Below are experts of layer 6 (counted from 0) of a mixture-of-experts language model. Rows are named router (the router's row for the expert) and show model dimensions 0-191. Each number is 128 + 24 x the weight over its row's rms, rounded and kept within 0 to 255. Numbers have three digits each.
Before each expert's rows: "comes before" lists some tokens at least twice as common just after its tokens as in all text. This comes from a sample of Wikipedia text that the model never trained on. Tokens count by the router's weight.

# expert 46
comes before: ":", " of", "\n", " in", ",", "==\n"
router:122136149116107159091128118096109142112154097102125132156115141114118107105125134110120109142181119120123079132117123166124132124122134133136142078151109117137142116096163139115142150132117120174131161140128114136129129095121111129171096137141125069150128140133131134211147126136133102124176124136125113126121145118095084119108085133065154149145135162156110148117131166161175144118117138136157156144142140190167149144156092160124104125138192118096158131109143138115109144119125112115111129103170098114198108142135107094113138119121124087149148148147140118152105072134167096147

# expert 21
comes before: "|", "==", "-", "===", "The", "In"
router:117131146147102160125148086138135081160125106140110144139115140133076142118121096095132124132146154116138078097110144138138085103123143123119121114180123130138138112096161101141110141143153116147095181113101138135096101144136094153189110150149145125138098123130098137216202119136130118135185122093136137148150108137126117131137062125090128162157103181119105134133139126128144109128143140132121122084132140137148147143116117144168083130141162156086137128091147125158110143121125148124125114121152088101162111161136154137097136119131126113169137122142129137110129091148154103167

# expert 35
comes before: " is", " was", " a", " of", " been", " be"
router:133105157138120163101144095121114114127138141129125163158111127133124141087130127104110129148168130140106086095087146156090119112125172175120120111127125115132154127102146117135134131122129131144099171085148143158131138105128118149149114134163146062144131109079110123180159129140122129134129133128133114139113122135134119123105103143039127138123137135108104153151135164148148156121131129123139184105121160173177154146105103130107102136160141157106170135083150155151119118134110101097102123116121088113203119146148137124106148118103126090142137128169110135106103066141160089156

# expert 69
comes before: " a", " be", " the", " been", " not", " an"
router:110129152135101174099137102129118099143118146121132162164128149122117125086129113088098128139173138139112107100100158163099117103127145140115101112128101099160136128116157114108131133130146152147116179080136158167105131115131119127171108132153127075160140124103084116164189124134118110140142159136136115145098160133147074130108101128072152164137145135099107163161146155140133142136119150156131157110114146153152157158113093126134117154139152162109178117078150148162105114122116117087102118110120101115189119150136128127109142127104127110129127116191093114110100109145144091160

# expert 14
comes before: " The", " In", " It", " He", " This", "5"
router:128156142186109170131111097141128131160137130124114135129142148126082116104152107093139122134197146149129071074112141103101083147129158130131141132161136132143142135108140131107088132104175126132127142129161145175097106127136099142177116128152113104136133123114091142178151144150078112148146125111149126132109129126083096137110107141089142150140121159107105175143106105140138133122105160110126159112103124117151126168090115120150114143124143153079126096104147134161095121112108122115100141119173086101149130147118161116135117147105130117168121123184131089086128088124166087141

# expert 67
comes before: " |", " |\n", "0", "–", "1", ";"
router:136148119162119165130107095119124092132117126128111157160108134142136152092144155091112140125168133133155072113128150121115119106119165127120117128118101133119146125133168119127100152124120088138102164109127150129104085130136097156189095143137140068118124140128120119205162158129113152121162112110121118144099136105115134131109110141105122173142148166125129165119096152151145128121150120121133167111082115127135173111124121083127088148162122126049109116117123121142129164161108129127076140079150094088165112116116145121122156099140141079127145142154105125135083107155116097142

# expert 42
comes before: " the", " he", " it", ",", " The", " they"
router:095105122118117168140149112129124094124138099115128153139129146134114133067129114093138113153115121136148081110132164143133129134135157131086117134130149121139142132122151123120132128147141093138125188091135168177100120119137089140193122114162103104117122115094091116174151148117081122147131108128126099134109115096077090173098086154079117151138116139111127164135144114146126101119131113104142157108112138136154153120113084111167101169142166146076152130099141152124104123132101137097108117102112122105169136125120164108089129119096130078153138121160118129120086095160178107143

# expert 77
comes before: " and", " the", " which", " but", " a", " including"
router:104129139145098165132142083114126077135145123127120163152113163119110119102148130114121123145137124167151098108120149145105098147109145132096128123173138092161133139124158108125146126136147075154101187124109133197109115130144109148203118119167095107126125118117088130179184122142115103166119112097118128135127111149109097169132125152105113164158133145138097157152125133135123114115131150146125172120103091142145156163112100125145101111161156136100168137092158156128123124137104127082104125095104130103169112126152155116114118101102124078133141143161119130112098119166162098146

# expert 72
comes before: " |", " |\n", " \"", "The", "S", " ("
router:099113115180088173116119113133126105161106108098105136135098141152147120116136105120137121134167143158118105094112106128135110121110157145129109112146178123140110144094139127098153138118122119144108169119141136151110121123136111122171128121138134052145125128100102146185139118146137097115172104121105116130136124114109113114115092134062172134130118184104113133134122127146128122110147125116144139094106145152121131150095133131154117134148167160078150140063163127147121146165095084105112142108158120093192112128142138109101111138065156112148133167136130104103121110132179147168

# expert 37
comes before: ",", " |", " (", "\n", " City", ";"
router:137137123146096172096154104131146097156118119099116177160134159129102153068134144086085136124120118156144068102117141135116087132117134140101144126145133128134124154137164118119128120111159102131103142132125154150095102132115110161122114148131136091142153122126108129190124124134106119115185133099149122144092118132118077138123094129098122159128086182111127156102127143179143123121117128133123203105107126148149170141128098096123103135128181115100140146091115146164094188123151121119086151103137097119172138153121118121135126158108133108160117134153170108112114097101140117119

# expert 57
comes before: "\n", " (", ",", " =\n\n", "\"", " de"
router:123136157139104135113139084131120104158137131155127154161122153136136122081129137078110134108131140153139127106106118152123133098137146159120133089170142115152116127105140129085110130120148126128079098112134121168108116167114100129120114138151137072158162146099096134175154111129128094141187119096144115111121132121117090116119097123071125167125135199130134155141140162138140119132100138107088185114103093161168143147109130105159070156135136122101142140099156136144093158146106101112117134114153078116166114129159143096129137132113125106176108129156125127093101090110141126170

# expert 78
comes before: ",", " |", "\n", ".", "'s", ")"
router:151153114137089182125142096120139104136131114140089154174113156126109130107145116098114119125144145111162081130122155113134093128129150151107138140142120121155136143098149114089125105101131109137118151112114106161099116144099098154159108154138113103122121115096128149184122132133116098144150137107130119148111153123109102148096101137098143130165073208142122147158121129162130119108154150136108188094114113131143169161097106138112089140129166115086155130089120134181100177137125124085089121088155131092174124136120134137093118109135131112152149170142132109118110075108150136136

# expert 32
comes before: "201", "200", "202", "199", "198", "197"
router:112127153157102172095140083157151096145131124128133136161110140153103127091148087118114133152154153132142091104109156123129119136114163110115150123148136129152152136109121104112123135123155125173112151137152124159113122137114097136213117156167110096141130128102131137194166140122111107140182112136132111116131130117104151159122119157083138148131115173136103157157122140129099115128123159121149176090085129136132112139127100123131081132127158165090186125086161129127111175149123133120126139099120108112142122158163153119119149112091129144168113122188129085098116108155140092148

# expert 26
comes before: " to", " by", " in", " for", "ly", " and"
router:121117134153102181136143083121119110133115145121116130136130124132104126088127136090098117142137136144108109125080129141107119107127149129136124120121117123143126151121164127117140178096134077135097130129107163165118111131143101148233100162125128060133124099125095146154129127144103104151171117120153120154122155091102100138104107117067111125123100152101132140127099148171153103102136145125115139091094111147158179164118104104151118133158171126089125167098148132152097139147103113117139146122132094109168143135147147112122123123148097131177135143149107111130107085117155095158

# expert 53
comes before: " was", "'s", " is", ",", " had", " and"
router:132118140175124156102139075129152095151126130107114167152139140141114159083108113089101142133136130121138090114129154155126107129101145132083123132132124115126130130124157122093125108121133128126091190119148099151089117149120121140154112132144146126131167114083098128178141151134115118135152110122127112145107107152129078149105097116057141146134136153115090141134142158149132129139135137118125170122104127157169153132093105086125107116157153131110179133079139148171111152163107093107109131090102116101172101133168119167115127104120140096155120158151162121099092062092133123143

# expert 62
comes before: " ", " Total", " Team", " W", " \"", " %"
router:131104127144109154137136120099144101137138105141127173142140145131096159092138115096121108144142117157121095101132148168099133111109161133121126135141114115115156152105136158137142131133162110166084203134103172146106122146157085137189126142110149112146135132107086123226149121130088152115124135118151110159122103136106120140092065121115132150166110188112127151150132130161116113114152141138131148120131125135151127179124145091155101153131167109075194126089122134138131159098126121108113126124126102109136137152093124115119124146111111111156156138130124138127140109172146105145

# expert 68
comes before: ")", " |", ")\n", " (", "-", "\n"
router:120148126147108162097107071140128111122122105145127130174139124123121117088162136093113126129121136157128094130135136125152159130148178125138147104140153121128123141116154103091146135138136123131141188110168111145135116161143131137222103117129140053160128137103111120200139109129134111149168121126146125148126125159110133126114089132093127153151138215153117139140106129139143141135151141112158138123116133140150114148093100095161115127126135146084149158089148137122115180156115130116107139138140082107198104123116157111141110124114151106147111121150093115091121110129145131113

# expert 17
comes before: " of", ",", ".", " in", ".\n\n", " and"
router:133130139158093155092132089113136122109140123138126140155117153128118127116136138095110139132162126115135094129143159158102094141114137125114117121165111115139148120089179132117121127110104116177140161141130090155117128117126111133159134128127113111147148140120120141186121130156131116140168116119133117123116150113125076138121109125049145127156113171139109142134137163155144129116137154130150161125105116176164165145129133125119091145157179116090163115085158122149122136131097099097107113097141141086173095144147116118099121103110114065162137161172144104123105035122166116160

# expert 34
comes before: " he", " He", " The", " the", "==", " In"
router:106137148124115187095159088131108071126120105126103151126100138133092139096151131076141134138138162132154080109116146148137090132116138132102117127133098120149159127113165110099096129123145113141146192115135136143103101145143105126195119127163143100131143125119110139194140155125115115148141125120151134149102097125107091153109083144086145140142123146112114139140115128152125115119112138122102149086124133147146156140120107121154116164142154136087130130085145132143131136149115102116127128102141083108204109124139152101113126121105111063167139160176125109104116091112184118129

# expert 52
comes before: " by", ":", " |", " in", "\n", " on"
router:125145134141101170128100074123107099158144134141096146182119141158124109107133146100130116135154161107138054122138113152115104142109158122138114103151091126140147163109143118125143144149142080176126144133104129136118114121129121140168077142144110068135118134135132121197161139156114104141146117100115087123132126121129097120130097122101108152135128161122147137149133167168146135094147118120125129133113128172168133125137129119118087134157152148101150132103135156120079134136117108116088131129166107132164087107130144102139127128126110123160152148143116127115092054117198074144

# expert 25
comes before: "|", "-", "=", "==", "===", "The"
router:109111127134145130137153109119132109091141098176119161165112097107124156103157104110118148122160148109108113088137106122125110129113124106104101101160135100113128118077151142126109132137159128155093160120149145177097146134114122146173098146147119114127125105125086135188178131141123143111183144115145142157123125133115108098096083123060125132129146194135123157138113119130143128154128164119120144103109109146168120136128101118154102113124132127071148104117132112146097138123126129115123106110100117083198128149174124149101175164117144125175155141161138132147127095141161095145

# expert 59
comes before: " ", " L", " T", " D", " R", " W"
router:156154119128106152094130107121131093149130114126087160167137156138111123089114133088128112119134136167137060078103150144090133120096145140107134117135129131120164147103159096139120156116149105147121161101109139149103099146145087136165109153139121077167120124122098133215147131130119111146132138121154093148129123129103130143097100127119143167169110155130126164148112116153142091129144145142156147084128130157163122152099126123126084140152168111099168120112139141118113128127136078105096121130153121093170139154138164112098127148108109093171131105163122117131115125165154079157

# expert 40
comes before: " |", " |\n", ";", ")", ":", "201"
router:116142156135115168127124094115143079146149101127128166136115130132118125067133120095098133111155149135147061088096152150121121138124155130094142106149096117145151132133168134105120139111148083158121164123127131162105107138124129165166113153130131068142141084098113124191148126136116124141160110100119094136107137120127101129076096129087155143129115180121107153159117142151155161119127128120151163105081135181131144133086130105111084126150147142099179138099144130149116152134120099115104085109158103121156132127152139131150123101104127082143122141158145128095106091138138105147

# expert 18
comes before: ".", " |", "%", ",", "–", "°"
router:129132126126124159142146100145132116134103132117088137162095112131106117079109113082138130130168127139129077098106107109127138135126141152118152095148139119127148151125127137110140134107131116135105165079159159154119125151148099133203096175124115066123162126136108130186183130144111137163173133104148122160116128133123076117123070155089121128118132164119127154111114153127134136109113163108149162113125126127137158154101072102160104150125152172068133133123141138153087159123111116111107122117128113091171096149132135117125151117111153117154134146132133145081111095108142101152

# expert 10
comes before: ",", " |", " (", "\n", ".", " in"
router:115142150147090149099144085148130104156124126104109150155125128127099104077168147098115142131160140143129085104113138154118114139123148143141151133184118172138123151095166137115149134120133159161113197107123125160132128108116093125134097133146127094130136144104119137182139128141134096157150129109134141135116144105111079134121082134096110155182121186138120154126121135140159117120128152127135155101054129170134135146114119090128104125123155143066116123084144147147119155136097103123108113126143107110170099146158148096096124135087136099187110157148152106122111097137151119137

# expert 8
comes before: " ", " —", "0", " .", " −", " +"
router:147146137136131144125147084119156128127148124102129170142134156133111103125111155097123125160173102144145082096129121139125136131105149126091107104132136131134116129127140104132128157105101083130134194108135133155081120159119122154183124147126135080146107129113094135203137138147110108143115127109134144114106136126097131124101083166099135142124126156119118176139124147152114126092130142071120133104068133158192152154095134126146101159133141124095142101105125176179131142112119147114089122120146115111160142144099157117085178136135129115180110134151154123122107089165155112140

# expert 19
comes before: "0", "1", "2", "3", "4", "6"
router:143153142162101146131147088166143110133115145131145176144133162118121093108142135148152136128174157117117107118153170123130156150128150111138143115126119141122138149097090143101119145129134083164131180125100154149104097118133119138169136160149114093122140146092100102210188124153108116118173141107105133146095119134086137162134096122080150148135109147116151158166118133123114165130139163114137184113127125101178138173101130088128106117137174129091129112128130140142107155152109144098096107090126121085152139128132105116136138106138121129165127129147126098132117079157154096145

# expert 31
comes before: "-", " ", "|", " Born", " The", " \""
router:115140145143119166084118100130125089142126126125087152124109161148113105058158113095117113139168118122140078071102130149096116095113168147081158104140143129117138114096170116128123120137143124151162161094118114160113132136139092156161107142140116104135127117111127135196150137128133123148168145120141077144093134141110116146105071144100150150121143162131125169160122121148120117144116149127121152112097120133158133147103113131152097146173178118104169125078150123143097115131133116128105116127140117111147131171139141104093124140084142092170130114180115154130113115155143097150

# expert 15
comes before: " the", " a", " his", " an", " her", " its"
router:144133131141122200116157091112131127140105120106121174168149141117113117122148117078100112121140117134145131090137119145120121152135135145115130123166094091163130154143144108118137143100162149151122135096104146155101127140123112129219082125118139055151123124138096106173171127150116108150141135105146129127118122117143076134100100137125151182172125166142150159173139158151117123126126153140142147114106100116160165157111121144122126125145155151074143129107133129148107112148123145111120150116144108118184115148133132103124178143105118093136165109172131107087100107157139123139

# expert 22
comes before: " ", " January", " June", " December", " March", " May"
router:134119145124092144100169084142147088133134128115122158143139142148100128112138171068139130139144134122128080091105114154149115123097150115109150101149133115136143157100167095123149117124147097138125154109149134196106124167134097160179065120150144098126133120120103136188152160131097140176149122130163125139118126112104109149099062159112139153096128179121118156143122153134097109102116170099135163085108116154144132126119085121129122147143168131090141124084159134144090123138128154109109126116142119119157117131146128107091162109099121110139104129128126119126105105145175137144

# expert 79
comes before: "ing", "ed", " of", "ers", "ions", "ion"
router:125134127126115149113118092122098136134146131151133127112100148149136114113119152131123112124138136143133113090098141137126096145152169131122115139118128145143151157092172133109111174122156131118132127136114146157110101109119105112176104131135095092173146137133118155173144128140136123131207135115150108143069125120087120160077119150065143148121093158124152155144125138167131121137132143129147175127104144148157140141120136116138111155163147130063140178100148128131082127116127100121129151114106123139152122166144150134120160121110147131174126143130131103137090042149178067156

# expert 43
comes before: " ", "-", " —", ";", " —;", " W"
router:103124151143094143122124081122126124157134118141096149145152171129129132103138112099135136139148104107131097113103150134111134116101132130097096097113139115134110123130147124108133153115153121139118151113133134170107101113115075152137083147134155100147111102132103121197149104161090132136128141085128105177110150091121126106112080128107123157157105156143127134133137141140139119132127150116142162097086116160155158136082123108152119118156156121115161128090116101151130172149128112087093122110128065120187125125157166158119143107084117059187123112172146146118101123108137106163

# expert 44
comes before: " the", " a", "ate", "ing", " his", "it"
router:157111157120101160140171093117120074123117127129113156124142138132124099125155131137111109132166134141135097087088157152105114121099161153089149097155098097157092123123129129095102157108140105158137167102122168140084094128129076132174116142103111090144142125108094141197179128155119133180170141106120136149098144107081091136083091152055131126150125158106149165149113156125125126108124126139096134118112112135158165128125145133125149140131135159108144126116123125134114146145137117116114139095118108107136104134134117135131112133111125155157102162174130132094093090156146120113

# expert 58
comes before: "1", "2", "6", "3", "4", "0"
router:114120122149106156105134119136156092143126127156109149121141156155131134088155107122150112133141119134118077110078139099146129127137122151146086129160118128127146151096163131132103170117136129114110149112166126125102108139146127127206111129138148062155109134140123130230137137123112110139177096141118132126137124140097138121100109135088149139164107164112119125109093117136104121092114153067140173136121152134124158147107129119150124135136150164107133122092123123119150185151127100117098129092160126104191140151132120135110136128125158121135084130178164112105121085162142119133

# expert 11
comes before: " the", " a", " his", " this", " their", " its"
router:111123137169102172123150116142114122135150155104134163157130152130130131111144111118120103147135131106135114088101144118107110151115144130113129115156158151135109125119142116112124153150134106123089154125103160164125117163119091143207128124113131082156117120137078144156174142133123136162153116111119103143119156105139093113062044139081105176140136158119107173157117163173102099133126173131126163101131118152166167136124103137153142118131171169090139131107150132168130116153091119126141108137105121123196127128144120119117150111120111115141133137132127105137124092153144124165

# expert 56
comes before: " of", ",", " in", ".", " and", " to"
router:155095137120122177119150075118127140117126106137117165142122134136134123111115102100122121140146135135104114113093139142105123116100173126089129100134118103117125143106146112132153158135116102180109163132130113176114142124141102149169106138152102061126136131111114139183127133122130138116162111136157095120103125099083094115116082126068155131132109164107128163123143164175138130106137138119141160101087150167156171132107101130128110120160156130101160138106141127129116119133114113117138123098153094107178114123141142109142158105118140105168111179168141127126143053134170103176

# expert 74
comes before: " ", " the", " a", " League", " his", " addition"
router:123138168146098144145140093118121136124122136123113149174136163115098143118143118110121108133139118116125079086086145154126100143144114152130123144148136148142116112126141141112097163140132114165125136112121140141102103128143075131197133128115127096163133130116073112177184127123135115156128129117114123171127131128117087115089058140101118193143124195138147171151126141125125099121131166126150186111123136150142151124105123152162133149124145122129187091108131142161110115145132142130103102103159122094179116165100128151136130114125114144115124159173138132107101096154168134154

# expert 76
comes before: " the", ":", " \"", " K", " John", " S"
router:144133137134076171124153096096128079157143115137115157135130156147098115097146094113108155121141121145154125122108153150094123141085150146133130136158107129125156137117133116113137147132112110174098147137125129142127138168119094126162103155118085083162108111135100134185147137145131111146153143137154112129146137117098097143103111123102140165148131165140104150150159140159136130114128167102133176106108102147168143164127130130141097140169138155079150108085150140147109134134115098142116098140130148109175103155170130099118124128111141067180161132179157119095079099118172122132

# expert 75
comes before: " |", "–", ",", ")", ")\n", " |\n"
router:104145118135098159095132074142121120122097125142089147157126143120113138055130123125137105107145133166151077089104123112119134148109140136088128121135153124118153134114156137119117158125138104142101170113143145160120120157142118132186093152150139063143147134135092141173137153164122098118146140104125110137117126122116078146110052106106120121129096169113142151141132148143144136100120153113145160099107133138167155165091106105152115134120141163118142149120148110121093170155113105092105099104151127094173117138147137125117127134098149116149129147167090103093102106094154080141

# expert 13
comes before: ",", ".", ".\n\n", " and", " in", " of"
router:107106133115110164105143082140136094125132137122119138153120120151117144071147130099109110150139107128134111130114129149127121151099158127095134106154147102148152144105168110115127126121132085166144183102154114159097140144113096143189121141151113085106133118121100147183140123099081117118129114125138137129121145101108079123096075145096113130149116170149127172142130138146147111129137136098122141118126140174178182140120089109135090113137168127100142154085153128131112171122109103107120110096110111134170110160151122106129141113144131124153111166187152110082095098148159104105

# expert 66
comes before: " to", " the", " in", " a", " by", " on"
router:122114137136120153135151064142103110118119123123106130143148155140122135110169145092119134145125148153154109085076112159095125120105168137143129128132094096149135142109171123101107137125157115144102182125127152134112133163109109116151084155113125074135139132093126132195164138127113110160149141109145113154115133116101097136102088137072113121168105134111120151148111150156132134113140128123118144123096113178172151141113136143132097141160149146121137122131136126138111133140125099106134171108081111101156111134144142119122163106128122139178104167173120108109093048136155070149

# expert 33
comes before: ":", " |", " of", "ing", " |\n", "s"
router:117115137158117137145128117124116134150139123118086128182138131141140138084135156131107122128133112163145120150095105127139135157133155146106149074138133135144123135108123168145135129111143086120133167132125131136141130122131132113199128137112133078148123111149101151196157134142116126174188115115147090114076120125105114139106066132069138144153126156133130151130133133173128120137149171106184119104131110149157144123128088114109119136149140124083159129109158091104106162136105099106095145137150087105176122130143149130105136135116122095129123158142155113131108056156151111177

# expert 23
comes before: "-", "|", " first", " album", " United", " film"
router:119133143143118176106119124128142092161134126136077180145103156157083137076141131086135105134136122138143084124105124132131122131092143159102121093135132152137122136093139089113082161123104118129134154114114142146127111130109103163238089116149156123150145097132093114181147132135108133122159148111145129145115138139147128119102087117133129180123133199109115145142113138139137105148127122139105151135107134151159124133132137106139082126147173129093169110094152122146112157144110114095097118132137089115157123139134138150108144142110153114129101133147135112089112069146167126142

# expert 30
comes before: "0", "4", "3", "5", "2", "6"
router:152151142143101130093135110140107089132131145115129150117095159153081156086145124117128139162164123118124098099149118146118121137117130155080116108143080127137125152100152140122138145100131132162104136093161143152107117145123101133170111115117130098166160105123103128199170138147112126132190147119126112149097118138089137131096041127100117136170103168122128122121138134168139112100118148136128158115083134132149167130107128098148089119131126154104162112079163164115116171126108118129073111125115127099174114106140137121119148117139160128126112126140156143101121094121149078149

# expert 63
comes before: "201", "200", "202", "199", " States", "198"
router:103123139137103178127130115159126105137144140124121167157128177140114130101141133101131142133170171159149070111128137124158116130133141107093151126171112103167130154095128116141118107137148138153087157126118096111112112132143124132189096122140145104166125103100115176189155137115100103152155132119155091158140130108117143120111110119106092132136092172132123190145102121133117130086115162103144156136118121143116155142115121088118123127114174146076170124110143123130140160156098117062102127090128090123169139150141106129136136146112121136148129116180133125083114096128152105152